{"rope_base": 47700.0, "parallel_block": false, "init": "normal", "init_std_up": 0.0251, "beta1": 0.9, "batch_tokens": [65536, 131072, 262144]}
Below are experts of layer 5 (counted from 0) of a mixture-of-experts language model. Rows are named router (the router's row for the expert), down (a neuron's output weights, with its number) and show model dimensions 256-319. Each number is 128 + 32 x the weight over its row's rms, rounded and kept within 0 to 255. Numbers have three digits each.
Before each expert's rows: "comes before" lists some tokens at least twice as common just after its tokens as in all text. This comes from a sample of Wikipedia text that the model never trained on. Tokens count by the router's weight.

# expert 0
comes before: ")", ".", "-", ";", " (", "–"
router:124071169120140143084165092111137132122152145136148101112125145163182129122139146087145092150125162142132160126156135151117122124142147167095142190172155095125127119121162121133136084119212156
down6:131083138150140173142181149155108099088069155140091166129144096125154142112137096095074143112101106091042128164139144120088118140137132128159154128096102090195162160086110121167058104117112124
down7:165113155113075135109119111115135086152099130108146211120189171119113138124128104125089191073109097150113142097102173116098174136140148120111108121090128048075131162138158137090138130133115106
down8:091112112140137064152138108038148151116134109163127148101107096119105127145109081158147133110142150062095162163161168106142038169151156160129159100163113148108152208095156108102161132163145103
down9:137090114136087080087126113095130163128129072132120141142142165096166112159090122177134140160111151098171126129122103106183139186094201155124135165099144108145183131074181123110140107095150171
down10:151099134110161131125116099196181160132087163138103072052129199148109122098157156113083148118081133125119172090127206181179153118157100135139137153130175136172150197082054105142157153106066137
down11:162143120149107168125092160111109114145126127110110145121091132143089115111119118144145130125138134120128200242093112116127154167160143143097181119142153137181132117128141133104140124112139096
down12:121130127104191145150099101155177169159127156144129153150134196149143129119140188142198087164092164115109100105058136160185149167127101137118178160055132164116146196142142143061161063146126143
down13:114122097123158102118081132172172112198161136158100125146128122104167135095145112127091126135129140118150141105118146131191182102136193114137187117109097085103209129137156102114085147095112171
down14:136101098131162119169124107152149130128141113141041105131127149102128077098067149104111115106155100082091142150153146086084149136147108096097128119143112113141120108114125153061086126145152128
down15:120117112171155114142113147089147130162095146089166123130169141132055100156125143088120099168124126165128108149025102101164138140116118125087118097140107136117127093143115177129138083135199195
down16:140153106170110118090055119093087078115104127112090165111144155164180110152136124184172188092154164160144123252061094112173096109107142136148085094186133126126169146157113173085151147107076114
down17:096152154124123108111054140125119209179082097130132165053128169125177181133102125122106159086144145019146150093062153092080088166136166128154164178149170089143112197091149132096114124141166175
down18:180137178174116122167164101142125175164089153119165099162137148079114117147154124076131133092181129149153042074109191111120095089172148130106133174135100096164159137094181119143130168168131132
down19:135087110151119148132131184133164119169165122119141137131120147096174137125083129097136138126162134129141157209110140133141110171106202127158124120241063142103069105057154087148133103145096067
down20:096080120131110112138111144163193095107120159133099099141092110129176084132129080098080104090132112163144133129146120137091094128098146176135148176105055142118146140046161090174189069130129123
down21:114132135156060076148187134137132107115069111177095155074177073166161125066100128124126162109106117054138132109101142132089071130135138146084157149104136197117095154143134064173176131058082132
down22:094160101142090131121102145115099074138137130131131138120177145131135123133150087155186098124110089089129132129128168166117103120111148106114142096144145119147109169154178076117185105123112125
down23:125145094172066113082080149159112100146145094126093138080117116122049130097091116143089156164202096092118129124107116109110128163151170063136153153122135133124124181113129119133160155136140189
down24:129126199146159177124125122131139135173136080113095156168111115123106117166117124117122152163112148108132110126097055122101109119166111101133060127056153098133153118065121139128110130147179108
down25:118103078153195094161158180155173134145185085144092087123135135113128069096062121120117099115173119140164139080095114134097118167151134105107097124095126164127103123193091173125113146116113146
down26:106103105148145077112143143190124067174054114138124155146086081116105032166147172153129130121089126161129142075105098092158132132139150189158126095209086136119161137158157101125089091110110150
down27:166109089099080174138165121148109154140158170140124127158133110156123172144126167156150087140138162142105099147118147152126163171164102154168142134092106143154104144164133093139135097196169143
down28:170080172159146121123107067149136149140156150125132097128148145111122096186157143135158086120090163152116131085101185149169120145135124135146143093096099161052146143104109138109112153160087147
down29:090122107136107182154165086120110155126120102083174157130131109162147183180138126128161151130151144127108097127108006085124106139115143148088095103091087117179124149112142134128078103184146086
down30:148111102111078086124105100107132117174131073154125164158096144131124115098126099129124122076089144115118144083163111114148162119123080150123051105127087142126139129154157102127104082174047101
down31:132135135080133098083160160143146122098108134160110156101146123107179096110148123145152167149131141053131069139101088115100145117152076085137118159108108101165116090126127126171143131054111119
down32:154125093077130138172160119102136119061128111185167158111139178156046109069147118146104147098084125158102140151135104148131150161107140101097069118114126100122144147107120121169127157125176153

# expert 6
comes before: ",", " (", " and", "'", "\"", "e"
router:082088138113095128093114140139116141118118209110100128167113155144122137139092132123098155107166136130188164153129089097160139119142123170077142134148160091113135134147161113137164141140131174
down6:215157121131109148123141112106095158090123187150105153140133150153167139163123155056126052124073128109153179177077140132121125112112113130128118164158150136150150142135117080182110140134130078
down7:101019140089113128097186157089145170092123141086122143142088123125188128099104128137104094171083130134093082130128089172157148158116124162129127150126087101142149130133129151083118124146209108
down8:167122155179109073131090118094060158112097127132130125129091089109107063138072127075112073111140149027157156124181119142117116140153100068122122124143134137170112042171116118067135096049109153
down9:102168099074148136137113141172153151091147146122135125182117167167121124159115164087171104132118092165125153138111238108167100161162171147137109141096111194150158152129112125102101111138131158
down10:029056086129069068131060139117108121105146156082191129086090138128126112123130134174135149178111111123112105112134174150147051148109098128139114106176132158118180145161144141113131113151123150
down11:143157129097127131142138138135156126135069131104164124150163179073098111198163119156174182158167089089132134134095110133073127148146120090120134119135205113190151101144141115143128085121142145
down12:066119120120143105142131152099174055111122102070081169156151149063110105137143127066116101175118158198140073120078068170073101115114058124159094101117094124131124103116138146124152153169187119
down13:090101121107133148080143153124152173170141077147194141063106095114098089127131151135157125111123018156166177151131113144107157109084139152102170089135132161123185162062114073112129141147077140
down14:105136149103173135136075142175129164143140106163166107154103152099106131136169135101130143120075109124172169215167071115134140115141139179072122203126126192109146122136137093130135138129129111
down15:170130121133074207133134163116130128106154109209114108195066060164151110164175144065114124115094088132106137137118141129133188106123169157195162139087144157034201144117114139120156145176173160
down16:159177054148160129130129170121098144141141128144176147111105113146156098141103087104154170156214134169081109097109120126114120095125139089153142124163143144160199103151117136167137127127184184
down17:131127104106077070172085094098112213127143120141145097111133143120143129080103108158115104130145103186145088093095112154105116185150093148144109192107117186140113157129156123102112152142122183
down18:184162160159135167114112083152154156150154160145112111147120133146116094162116154112076112121146172130172117150125147171132099182123077095118084169104125069129103135069116146144152073101163073
down19:138099105125187160126123112111109133131175103161094100174090119207123160043118199108079102096109141165143166095130074118115163118096147159129118121143091127156107088166097139185078109097176065
down20:148131161115108180145095137074165173096154162159117115119107148078182110129079146109079123114139106171136103081107125170163112087139184082076162099157057138095105151144154099098142140163155130
down21:178200172133061126205145198113065052131083124157149165073136117061086105122138109131122130116152109118148138112119068196176124128119091171142095094152122096157140137166104048122095090186093132
down22:103195101121177120149180108135104151166130140139118078066165125168178120102203096189102154092182115107065129104133110052154121132140162093129116117116081130135116104158164109142101106072065090
down23:071150103049100135170140138057155159111136140140107149122131151115129126157135108130160128123145101112159183148160106135106151153146109108107128098050159131100189143092194116126123116089145151
down24:143135205128082126107144123119216138182169111145140062174122196137113147148108112151114056168077056117130127138099142100138146160104094089095166095126207132120189151113120139123214163161158157
down25:103181186130086113139099135115147136137118096089130104124144105093148111199150156099126088121132137107155083053143126078147118122116111149181140090169099116145124140134122105102109156083181122
down26:130100152106118147094147072147057128078079129120134111098041123140130115056116112083160135076096129063096117080137143123128122068113129170140137169158144112101082108090090071121090160103094092
down27:130126145151127114150146119143148128167031120147090145167147179156088076094145165137146088115095115133108165104140150158112143151143151130152054110087171149129132078083164158101114154042166158
down28:113165178176126113174141139148173112157134119101141093128191161121155101128161141137098183152188102076121141121128127131046113119118166038132123042152142165141199165100159094136118140118164150
down29:113146079090140115170122121138145131101161134178139078152122178101208115149165074123185153144127111157091150118135133114164154177178122187110120069155059137102136111122088092099151127174140122
down30:138125160111128094165152137115109147170118105142119103114118100164122137140168072105132152142180158070076079151078052145100146119083110153102088114104141097195121097120097195093158089126121048
down31:136110136160143118132114090160140118095130115104137153146170096149138126143124090147164173085128067112197144150234129088030162121104196113118125195163108144113181175077170183126141097169124159
down32:118148126192076177134105164117182151113116139126110110114108117123096066179134098184104141136093139133144116100134113121212170124084161118116140141157114058190134131117110159211095142142178102

# expert 2
comes before: " the", " a", "=", " by", " his", " in"
router:110098111119096153131119147113081118120150136173124152151101112141099171050122157135083145095127120127154139120110109141125106092123122134093151120233161082158077101130156096169172132100187116
down6:089106149137148130147161110182107162139123073141153111112134136093148122139182103115145064156106162147144111129167109135131110171097121141138130125129088128178153093133167125149177079178238161
down7:126107087105115139168110120093139173135093197139166145122097114095118097152146148106135172188104112117192150082206095140148119134159134167152130124133137163153130096151081136140137101083158118
down8:140102157097099103145112183133137106160148098127142108199182113084136095075139163152086097145187104165100175124080123109162088094100084116146147128110080146207098182151094131072138149168156126
down9:089108128162142082137136082173147138117146185140135131154102173116161161125145098116124104145089079146116133173077188124081124136152122156095106136145127175085134128181107112144158138069103114
down10:099153085129116103113153124133148094153148141188143099097111097147186094154201096168144114095132076136124197107112119074105136126102141146151118122133112136063192156056193209161090218106106145
down11:102160130149134154108077116111142154142064104164166200112099131114105114097148129089061088121108087168154091121146097159109145103131165156090129095152147183137123094150172123161101128098120114
down12:104097115133139143187189163149115154052142124104091097128134150148125142126116185096127168131090111084121143122105091096158177161143162112187148145185150130121096172101135144181086142130135106
down13:071142119135105124148072160164154167142165188149062151103086118136190139149121108152127046116105118087076092217145149109092093135134139157107133129093160131097045137073124156133151120156140146
down14:137122146149144101155163113110102099134138129128142162122209069091131126137114112159193191137157147136083138087101122094134095108070095114125176155147111091097164115103083138117120150118135100
down15:157096166200161144102131111176108126122110122143145126151126148197113130053130151125119109110136106082147089088168162104035146075148108102146135119153082139142121180208069120133130102150091139
down16:182078121098124164113110127122150091094146142147138084115193085162177085120138094115071149127105117123158133087168166100150161158124085152088105126114111068202155164080126127176123129146155091
down17:193105156106118108149109101080165133104078103074124106158149122117128150168143101145155094118125108165200089073124111176154121026131121097106196095117044121131109138175112118138142092142106073
down18:152087146124096088086111171148119114111095162139146146092115183179109103173128085097132099177091136061079130113124128177077162138085169155156162148057117171130174154159134121199078103163154088
down19:133181103161208121112136063155150153142132128195149193121138071191100122144079148112164108118149130173140144122093115164123119161120120098133106088155115099129199188094164182108111111133102110
down20:153102116083090111146115190150141121105105134085194109142077130171140112153172186150084156123123071126135173115134134140164128169160135148113108131121137183096146092131140146106109165134173119
down21:100133160123123118088120112073140171210133158136126177104158161189125124118119125112140108145137143115161131105055127098096097155191161132133080087159150102144145070124131116116084178136138160
down22:102160172136109161135116146162188153097134122163076151092136146103131117164094087118111116096094185121082051146039106139172116129098167041133099152120112155156121094116187091105121143090178141
down23:046112127112121143184142101076136151135142174137046086110132104102100098128103142096117118103155116094111120165086112135164102117096129159140153099109103164153082050124087135099178084134132126
down24:119119161181129115114167163193132108111133108126116125111148150130131063091092118132138102131095175100114156129184159139088118124133132167130123091093123118173148164127162137146130131146133092
down25:118159155118100114094083129107083100108114116079088060124129092145119160102112127128140180162143087059142121077153124163110131103114145139125120208106098093129114099109126114131145181112184096
down26:125054086104099116150120119093148091103102137158117162119159118186131105129114150115150104129141119135148148136116125079076102129166144141134133101182138119124069113152135104088157138104119149
down27:135117139133141137103115113125106104151088061101136110064091155069164130115075148112142134183147132114152141116094137102141170120120059154066092147133084140209140128184104041124122168115140104
down28:115124191127177127150065098143093125101177149130126166121152144109087132127204207158088048087090164078088109068122159151156104123107136164120149112109110091098136209133115159095107150116093136
down29:186118185177160109126163109098096119123083176101117194080142148086120124125135164153095136158091103130146095097131125050131181123120135159126091166117103189153138147133209125133075181077143132
down30:149130104116118104142172129153133148142095104110123147119167157113180142093110146055141148132080148159135100167135125068175166125153134157151148143109132161111101121122132127125152121144111148
down31:113120166112115120095145191120097089115109119183085122122152140152117124084095100118091173155129092050116113088153086177124145175127122092202163132069160138123210146112113144063144187107109127
down32:174109131149153108188131134184120175088105100204132137083144123095136117122161133159125137177141182080114064100108105125134095177151096139047119165151203148146167174116150140061147139083171120

# expert 11
comes before: " the", "=", ":", " first", " United", "′"
router:102075137136130153100093163126149156110178117106136192159136141137135133113106140132140167136135148132146133119134155137135088137131158164090137152172090139171106087120121124102162175114159149
down0:139148101120149104144210130118155168153096152079099150103105158122110152158087101118100112112115135132129143152144097144111108095118125106100088080131128131103127093102091107076103148126117118
down1:108116164080150116194139168143146124121104117093153140130132146112133147086108165180145156129123152092176081125155143093160092132126093134179089128174109158113133122165172074137147143103143155
down2:049121176063112094135096097124114142142126172118173100157117157068137091163131109126152107096159179089207131059120116132137116126079110146132162135145135149088120111121134120160130121123144114
down3:127131084095074147132118148127165111161114123162093089100149144099168041160151170088132123144114102170174153131108156072144158130083108100079130103115083135156093064127146070194162164132124120
down4:158135145152120097168067102122138132175133125198122117111112184116095179112096122165175203139110130113079142087145158127158161102070123108123132106143148110101128147089096183127112142142102146
down5:130103134148103164139068208073126167086101137120111151102176114138104138130110107166087134154083146119125179084157125200143155134087159071155148138064193108033148140125203096123145125145163162
down6:192102153173169132144149155135064140092131102159134089101161106091132112094101146091146105136094122167086102117106096121124198144116092113126147119094110103123150099166139105065167156105105101
down7:128136093162126126095128115153106171134116107108200076107130114146085098117177179118150144161144102138137147091118100078142133167096096115143135105140115101109157134097141112128101104120139140
down8:132141128143089145127145110157070161133120134124105090123140123057117148139109143065201167143135148142172151065078123123120144105153175147100162078123118062128130118146137110124100141177077152
down9:189141113155146096177100086155126109182108142128175068128160117108132083119185180116117143103089139152047110139114145123169148136115141136169157086147119132115139114110102128146121125110103136
down10:082120087168121113097091121127123098146102101228141080130109117137135075142169140133134108123079120118158087085084117155147137089165115142074070105108099067149170052088112127154177088129115117
down11:182098195096152123191123163120057102174092179085111107126128105150144124081123112114084116108156187095189127141101095177136088100163124144154160118136095125150121131135144141120115149098192133
down12:124121156138150134117144112025142124170116172114151131132127082144125106155093099141172231092184171170177129183073099124136079105112159120138121115149093185155141131089117069156126087128191091
down13:128120103139076151122108118087168079104141112161160141114106126142125108152105126082062122124168142157096113124176140113103116076185133077130121145164194142125084106157111131114157088147160114
down14:117111109094167117086144113139162090150117078108139103062088152179137137081063134125098104133114088071106130175131127082119122133098098110153120154100145120108129174070140109147125171118140142
down15:183136146147121126103134130138152178153194089122136114164125088106167098131130105128149099087103103175121081178118149132132177112148121145122145154092096153099144137160160122164143159141128151
down16:094187152154119112167092093150158132097144145154121165109105142150103181106150118124151146074167106079188177106140104187129131164116195146154140132115125070124107108121112093152075064154116138
down17:098062133118122100121114139102142097102104093138192148165151086125086094159132143078119125125133123184135128115147128137066106154166134142177145106163118172172112074163134168176184087133133157
down18:142109065128104126129092132146128112060078085152120163161129186179140145160175172164101114140105127109113165097145086132062169144169104121073113131107128071160139160152100134138094130087120145
down19:113115130157112194106134054188085202123130143110162123093125136145148154112134156142129142111115117123030176081095106134095107146145097111148120103152020068087165120091147175099125113138111164
down20:084074111165163183125120111125132077121155157122167121138143151121228129127135121184142125118157169175118128140093102098143117083137203139175137123138145161100123128173158117090139071045146071
down21:176162166129162123174136150104201119094146195113086088089037102147183122171175122143087173133174111155072114145156147144096126142087099101043083101160157113149122131131092120096154139144053158
down22:103176073180148119169074124088114148076138174101088123147204133161130127153111178115098120120137151118160111122079116136112164112197149143180157141133104117161098178105081135088158139111201130
down23:166110073090070125110146085087122142081107075188099074090146142114156110085164099087109181161157060090153186065145101115180074132109113170129123094107098170145137096126120188153135130139100096
down24:172088159144139127160162099089150169159176082111134220168198144091102109189134174235100103132098140086110089126205142072110144128157160151113141159108124113144163151122130124129102132121145123
down25:145108079095118108118127136106120151135126108094167156167112158110119129128095128100145130127142176170155087151151126144132110167105110117178152160157106164159123130117151180103167179082136101
down26:163116086068176134138065174196100002162074078108122120157081106116127134129124105090127135082139127143183139073115086169152145172114119113145114164086150148131070134196073131115159142177145106

# expert 5
comes before: "\n", "  ", "|", " 0", " 1", " 2"
router:149079120115150151109130163128114147067172147115108160150056127174135163087103137108124124053148159104193141084107110173147128081142088145105114149100130110190122071119131170127158181075123109
down6:138098149119115117129117135103127170127145130112096124072119109091086120152145108155121119117137100152118113113109143160063099086178149124075142156111125106110117174128064187157098108158102100
down7:081119151145131117119165111185118111083119218143129150137108108175139100093155141168156126133128107120133193118144092145113090106033092197098157134145138103100168122181124134149136122112125142
down8:144173082105132146170097028108113165104135156072102135118162175120202125191103121139117125116132108124168119152082180127097157109090118174180139178128128145145177145152125150124119113115143126
down9:142196171134112137132142050150164173124124132102105121119152117142123145134153165185124094141082139091102142085084084146126082155132088143145162164133148150141098140127155166137137109106202139
down10:101170108146155139130151090105150155171149102124139131197145148112137137113115198180142136163131128152156127043141092179090149109113172127133104142160121121155098106105119103139144128184143092
down11:106106154108130146113127159125117079164145148113099098109162111120167099120145072158128153086126139112108139141069095142140156089127134185170169104155131133134165169094124159182134112133143171
down12:052133210122129086063088168070122077195141100066093092145168108107177111143131148090137094118121141137103128055099132164127138089112124130136155091128156114148117066121120126092129087137147061
down13:178161098143096140141102099086087053152088138128033110140117191093120109179124074161078140141175161132142140108129156139119175145121151107168105183119138100157143159113108159124116093235127150
down14:074132109141067106110163072121134135136133126106168108115088123123163089112135132159116107098109095109125135177082113114119120195150158087123110127146124159168085131167100160089095154124024207
down15:110089089111112064139074140124209222114113120135126111164110125191164104136114136120151202146144107030136135078148116200092119178159091152100128125113128150139167174111142118115101168098111128
down16:167123090157110120191146121095167057137131138154118111119147164097131135155126096152143159033124109130151075181125200056172102116155100115203141095163037099184158068150138127132152074176120088
down17:154131112126115139127120142091135118085110098204079143098094142082114094168099084166150121114162133120146149182106227133219096199169109142135154172169128083170108082117096181096133147143129141
down18:096095071164155131098126094184155162109096145108040134143101112144165142124108100169093162091128148087104126136165181122151069139150127084213086155136163060103093127075165111139096125095087124
down19:104114086084127111091138171159181127076122126143063122094134101175111160135168122101153124125107137170119153113138075060144077146135157097159106153089111165146149121120136151086127146154120089
down20:070114135141108138103098157115106145114104160109156122132115106106093204106127211205170073170147127095150119152176134128116140121062115113097135164147174169120092130128105175113117153119145127
down21:124059126089052124136092160095100058101099116142138088093105107147132108135152150178132110137148141157129122165147125146083143146108117145140146126094078140180100141137114095128099099143133124
down22:143112129138104082118103115198158124125068150130105110152107067145154160156126113129149091093125127140132130159090187130039102127092141120102095107127171102191135175120153160107159133152135116
down23:149111096124150115153126124101094138141122115255147111093081114138140107124128059138109175138163089092145078118220176150153155128150119119170196090141150199187090053106104179076167114149177150
down24:131155120096124111147152112150119137164134147146156103143129140133125082115210141117122151068132113101138133142137102125136141157111116101157116099125100158166146141116109112155157149110113030
down25:072119145125110111135164105152125192081140174132088154078083140141133130149156148113127139137142045107159122102122113142064110144136157065143194134164120145158203175054119170093130078143106139
down26:138115137173183121137123123101136135183138159092137193179138109148167088144137131109121127150138146146146114124119136134120158121088187194178113094111104103126173127156114120143156122168136152
down27:108066120152197126183147075178162132119140160132164113076073131143127117144112084068123139092096117057073120162129145079090127148111123112073105077149093172157112112080095113063133117112102134
down28:117134079130138090191091115047121136137079107137159163122092174146145094128162049094157095130120110188108152170215139152148152141111134153166123116144162141131107128188113109135124133206203036
down29:138150079145153144101144125108128163134160035125113085141112116109151089132090127132130134059082126161145117132108062173099168128085182169103137139118138181052117183162150142146088073124100124
down30:123126098142137124174179133145174129142156144131122138158135127057157110133144132144178122161166176129109140137196076078147151062048095097105133097133102185109096121152156101100124125063161091
down31:119054093138112152166129079105142164153154110150153118169081105142189111165128167074112148180155136134179121151103083125144146163160092094124186209158108151133106151216176151083133164117095145
down32:098095129093092115156033189125184117109135165108113131108106147116124126185149119158162139145125109132154123133129158139116102070100166106177103114146089083149150111119080138119145137180092139

# expert 10
comes before: " |", "|", ".", "–", "0", "%"
router:141111122084148133136146126120149146143149130182116182161054152104162120073116102135164159149153138086151154149153091118132156070084144133091111101190115091143080102134162153143142175145138157
down6:199092106121154110129133186129115142139086128073130124138138118115163140108160151139158188168075100135147101120127139161133136068127123126078141184099150116112119099126110137143106100126115058
down7:158132134122132162172126070118157125156149117097101155157143109129116121137123118102203120079131128213105133089102106140124124164156080069098153130124122181134145100146159116112110096140116154
down8:114125132140092128182126115086131154144107119079144121115136175105184158136130077067085111129150152138102162135125174147158100092125100159095159013153107056132102106131105128095178158187120155
down9:165138186142141109078126108141183089150139138164132128125095146162191184163125143083148120111116109117114126112180144113139067106201078126138106179130161165152129128066110115186114130170125109
down10:124082105168112161114137090131203177045156112111131148132131127119132163110131143166097163139111147112102180120111206110117078160128125097113142131207155169165139120135098087151081086179171137
down11:097180104120144065124158153165079166045177146154109145141076128159131087128154126129138132109104129147120134090151178099112114111116137124128129092139116131172088125106104153084099130108145115
down12:135141188097137158072171119158048122152090111130123082138105148146136155114115177142102128199154084154117126115121067148151109137152069135120153159124171158129106111148116086131103135111115133
down13:102123139190107155078095107143119186139157171112140113127174132165178116164124113152174139157076113110107133044100124130110169146168136080130143131173129090096220119113118148099122163118147145
down14:106125130116106129116143136139123151097108130172097085085114114156109148050117104125082178064091163139101151174127102113103178094082139099104106078150138166130103138042091129137117098139129118
down15:077126164151149113157162148157141148137152156060084152114119106172138068088127111074098143103097118091152081133109078110162104140075124143109145110123086112136144148158115117148101086152127113
down16:107052112148141076121166152150044110110108113170171131171100138179078155102117108114142141133125110155096098134145167053098106117099172183168119142145126150105095131158095143097062133166144115
down17:163139131095118168187093207074124106122178157208117142174142112111162187125160127116137153158108138126074095143111133163135119157171155141079134121130156177134108093183153123147154123087170063
down18:060138121153148171140078164167188063126109127146154104112155141182121129125079134173120216104127152126147055133152164100112159093059142199139132118107108140162149146114063134110098154144177130
down19:112098194146146115174079076138171149151131130094137116078097199108115131096132105148120127155058132127145151070104115129161145100125090092132124127136141150094112146160090134105081218117111107
down20:143146140145157139140211102133137159172117138121116074193129115102110088169144130143075151143146159103206102167174155157067149084166110144122110139156122153119157122095101023158112122087115125
down21:145094085180156101109101116100149145065106115102191089156139120163108058128065141147142128146142156145140132088128170093085140139156151183090140075122156122159125146171147160104110154118121167
down22:140117174143084146091208150174110191160131089113107116088160147150216116108113180174125140132125158131130143124126087145176191167109154068134086149150133079120113123145143086142179153136091080
down23:104133117128119119129106101135202116107191114143142124187098099130112159146042120079103125107101188101099094104116131113093114168205151130160150156129147096069143096084097129135146149111176205
down24:163146084126116154156162128140120108121144141108124151160138128146154142120116145125145110090111077117049130098155095122128103108131133125130139136121115099135157099141091158114138159135109100
down25:107154103145149099146097121136107087096107084148123093184134118168086148177143180045157172060126166170103174108128156153090111150154093163102145137084086102133132073122135147077138112146092118
down26:080202174134153165124088151140116106153219152130117095155092148125155145115115201109099129121122112102166118078149136129143117096128124182071127131106107124115106160165113123109088113157126147
down27:178147046200170104096107123107094090154198132206100199110150122078154100147123156128150147147118121152118091122132094112163102151126120142125051079092082085098129074125091131090086161172130129
down28:101119109035120081079085128091108111095141125078105159167096095120166164079147107152146177136064093159088132129088104119094146060128089152145111146160075137135147156096104130166083142117113116
down29:117115173183142147111122082129160160147173158062137169105089142151169146128139145124141148179119134169138201124110153171138091107164127132152086135095152132111152146117084116128119158120139167
down30:125104104189069133134157120112119117104168085117144161100138206171120115127222202156122150119147110116125064108155156091129101148111123166109152146107160113120145136156139104126159127098142131
down31:083152137146161118159143080104103128129155140114137122167140133131107150145105150129102163167110148174137129130134125178089133157124165174134150083085138079151127146110126096141175099081118109
down32:098136115124067132118110178133112115159077121106139145139173103122095121061173131167109084145121135130140125113118146112148065098175128041103089079158069080127123122141149113135119135062126152

# expert 9
comes before: " of", ".", ",", " to", " in", " and"
router:155102129107142121090130101090100128114117175139153160134107147142108150155105129045132145115205116106193119103099161162174102097111090100108135134120184109152111092167162101149177088084148161
down6:168154097120150136155167148156118140078095110157119129108172148093090081174129111128151142076078155094136170114218162154146114093125099095157151148150207144205136097168140134142130126123175115
down7:120095125112066187129099105125158187150136176174089117077204178138182146088128137128104151129124166113110105103125113115107102133090179063134157168139100082120109119094147191147092169127098178
down8:200077131114067169148100129148100116137097171089099059139161138178108095077148156167129136159106080118134074176123130146142149106077105127154144124118093107154163123077136155157127168145110099
down9:210132091160146058184095111097193115201205134093127082118130141107106048126107099142135100143133124109141139124073104153121153151142117098150142127108137177129130153143129127099132195135158133
down10:081068125122162139124143173165128164124172188146096133130135115136094125158132098173169150138131143183118086172168074137106061158124145081151067083164166089131131127117150103182130154097110164
down11:135098103142147062070145107141129115193167088103171084119128127154112071136125085153148137152155191135205160123143124104130136119154123097120159088131135117072137162152102178152139132138129070
down12:123082132009102146152095141115164113140143115131106164061141067142195118115198130069078140179145088109102112109125136126159114137090129145108159150155187108161141140181125078144148127120132147
down13:162134181171090111105093140068110086105187140123090103110185125125154127131130094100138086136036090144112119208136120164107108072151154165160103112158102126135146072148118126135098194112081172
down14:178145158125170133122149129110128157122160140136146147125118163096171056144128144153175136123162147069116155122144154114157100115109121124171053106097117107107106084116185060096155093026109123
down15:160077166070148131090055106125110146134125137035099054147130170159146115149132125097133158129119092159151088073147154082147116175150148159124139141087095174162066120106149114135110119110122082
down16:162081172098129074116141169132127124144144149094094157126123109162090159125079175074084094174111086111130050145136086164122111093136126183128198191056100163108132119117071085141153145124117109
down17:144105112131144116110152185110133122095137120083138177125122084091124082080135169147114126190135168134097113096133111118136139110125120134106126155157119167220174163114066130149122108137127090
down18:095171076144106086132115130137105131226096098123131116134126157108146168116149084109153150161108148085096090150116114096123121113102163108181152193148115161135128092200135131107159101104110074
down19:099103135123105171093130129118150107131146193101073080210125125115132139168157102122106166128160151198132146182090168144156127151142197106094143062091124093027122085084131184113097153150123192
down20:126145122118119162130140114098150126145089126175181170082126115131155117078147108150108158141122180091051167093111143121129214139150056141169158112158122078108135112134142136101151172137131095
down21:145124166126133088108150090103148116089129150087065127116156125200143101139117160099151196116131093120121123167113175174138158100136137088069163140112187168140132089159154138170164150152133157
down22:119122165141124150100105129159153122138094122125180127132132181152110101175066061141088086171147142165119117135133087152110142098144157095129124148198141086082172162145091111155111136107141148
down23:073152159103122130212144125088126150086134085120137150045102146110122083123145163091168071099092099133146133092099154161086179153179143138124123141168060181156124177177155071088127085125120145
down24:092141120077189152140151157118159101097111130181144130110166137063110107116149154176112108152114129126164178127157136115117185124121171148107097104123133121099196115208111119100106146139141127
down25:103156099143131086100180113130124077114080095119162157161155092068112136183040116146199149101150114129121143144190125063152100101140169115129103160111107118127105102124132124181156160138106122
down26:124193106139163122138106038169148092191118129172116178113123088134148074146129156133123121130160134124155062162135157145117140138142165150138157103123137149108116113196135131154139089093057162
down27:141136186106151087087125180115087130123137103183114161148113153100183140125085134137121167103090162146098112149090129173204099111091125137155127145160119132146104167143130155096114129102141112
down28:130109135084069170128148096120136139127121131095068121142075133141100165139156121145127116154123139116145145111105104138073126116094062132155184087133134152106155167137096123107135133087069137
down29:125124087127152174097142136203118117075087128117175117133122113128177139091072163106103076177113105158128135064146091139098109128153099111151137118145054088152138158152129110185133141117104123
down30:164193151110131183132120108190140139159123123183132078119184140127123129135107102091151143081212118104184097179163175123103148127163134154142153123158154137128135128118108088126167080133123089
down31:146097135109137159103165134095107109090137162134187138120101074156066057146122067178180128064115168148092154122136164089143109153165149131135086150184139138112117157091117139087178134155132111
down32:099130117138090096113086193131136147121147130103099133152151169110159111126152128129133178094088120169103104118135113120122107111143084168129101124119174099123157255069115169072121110141131141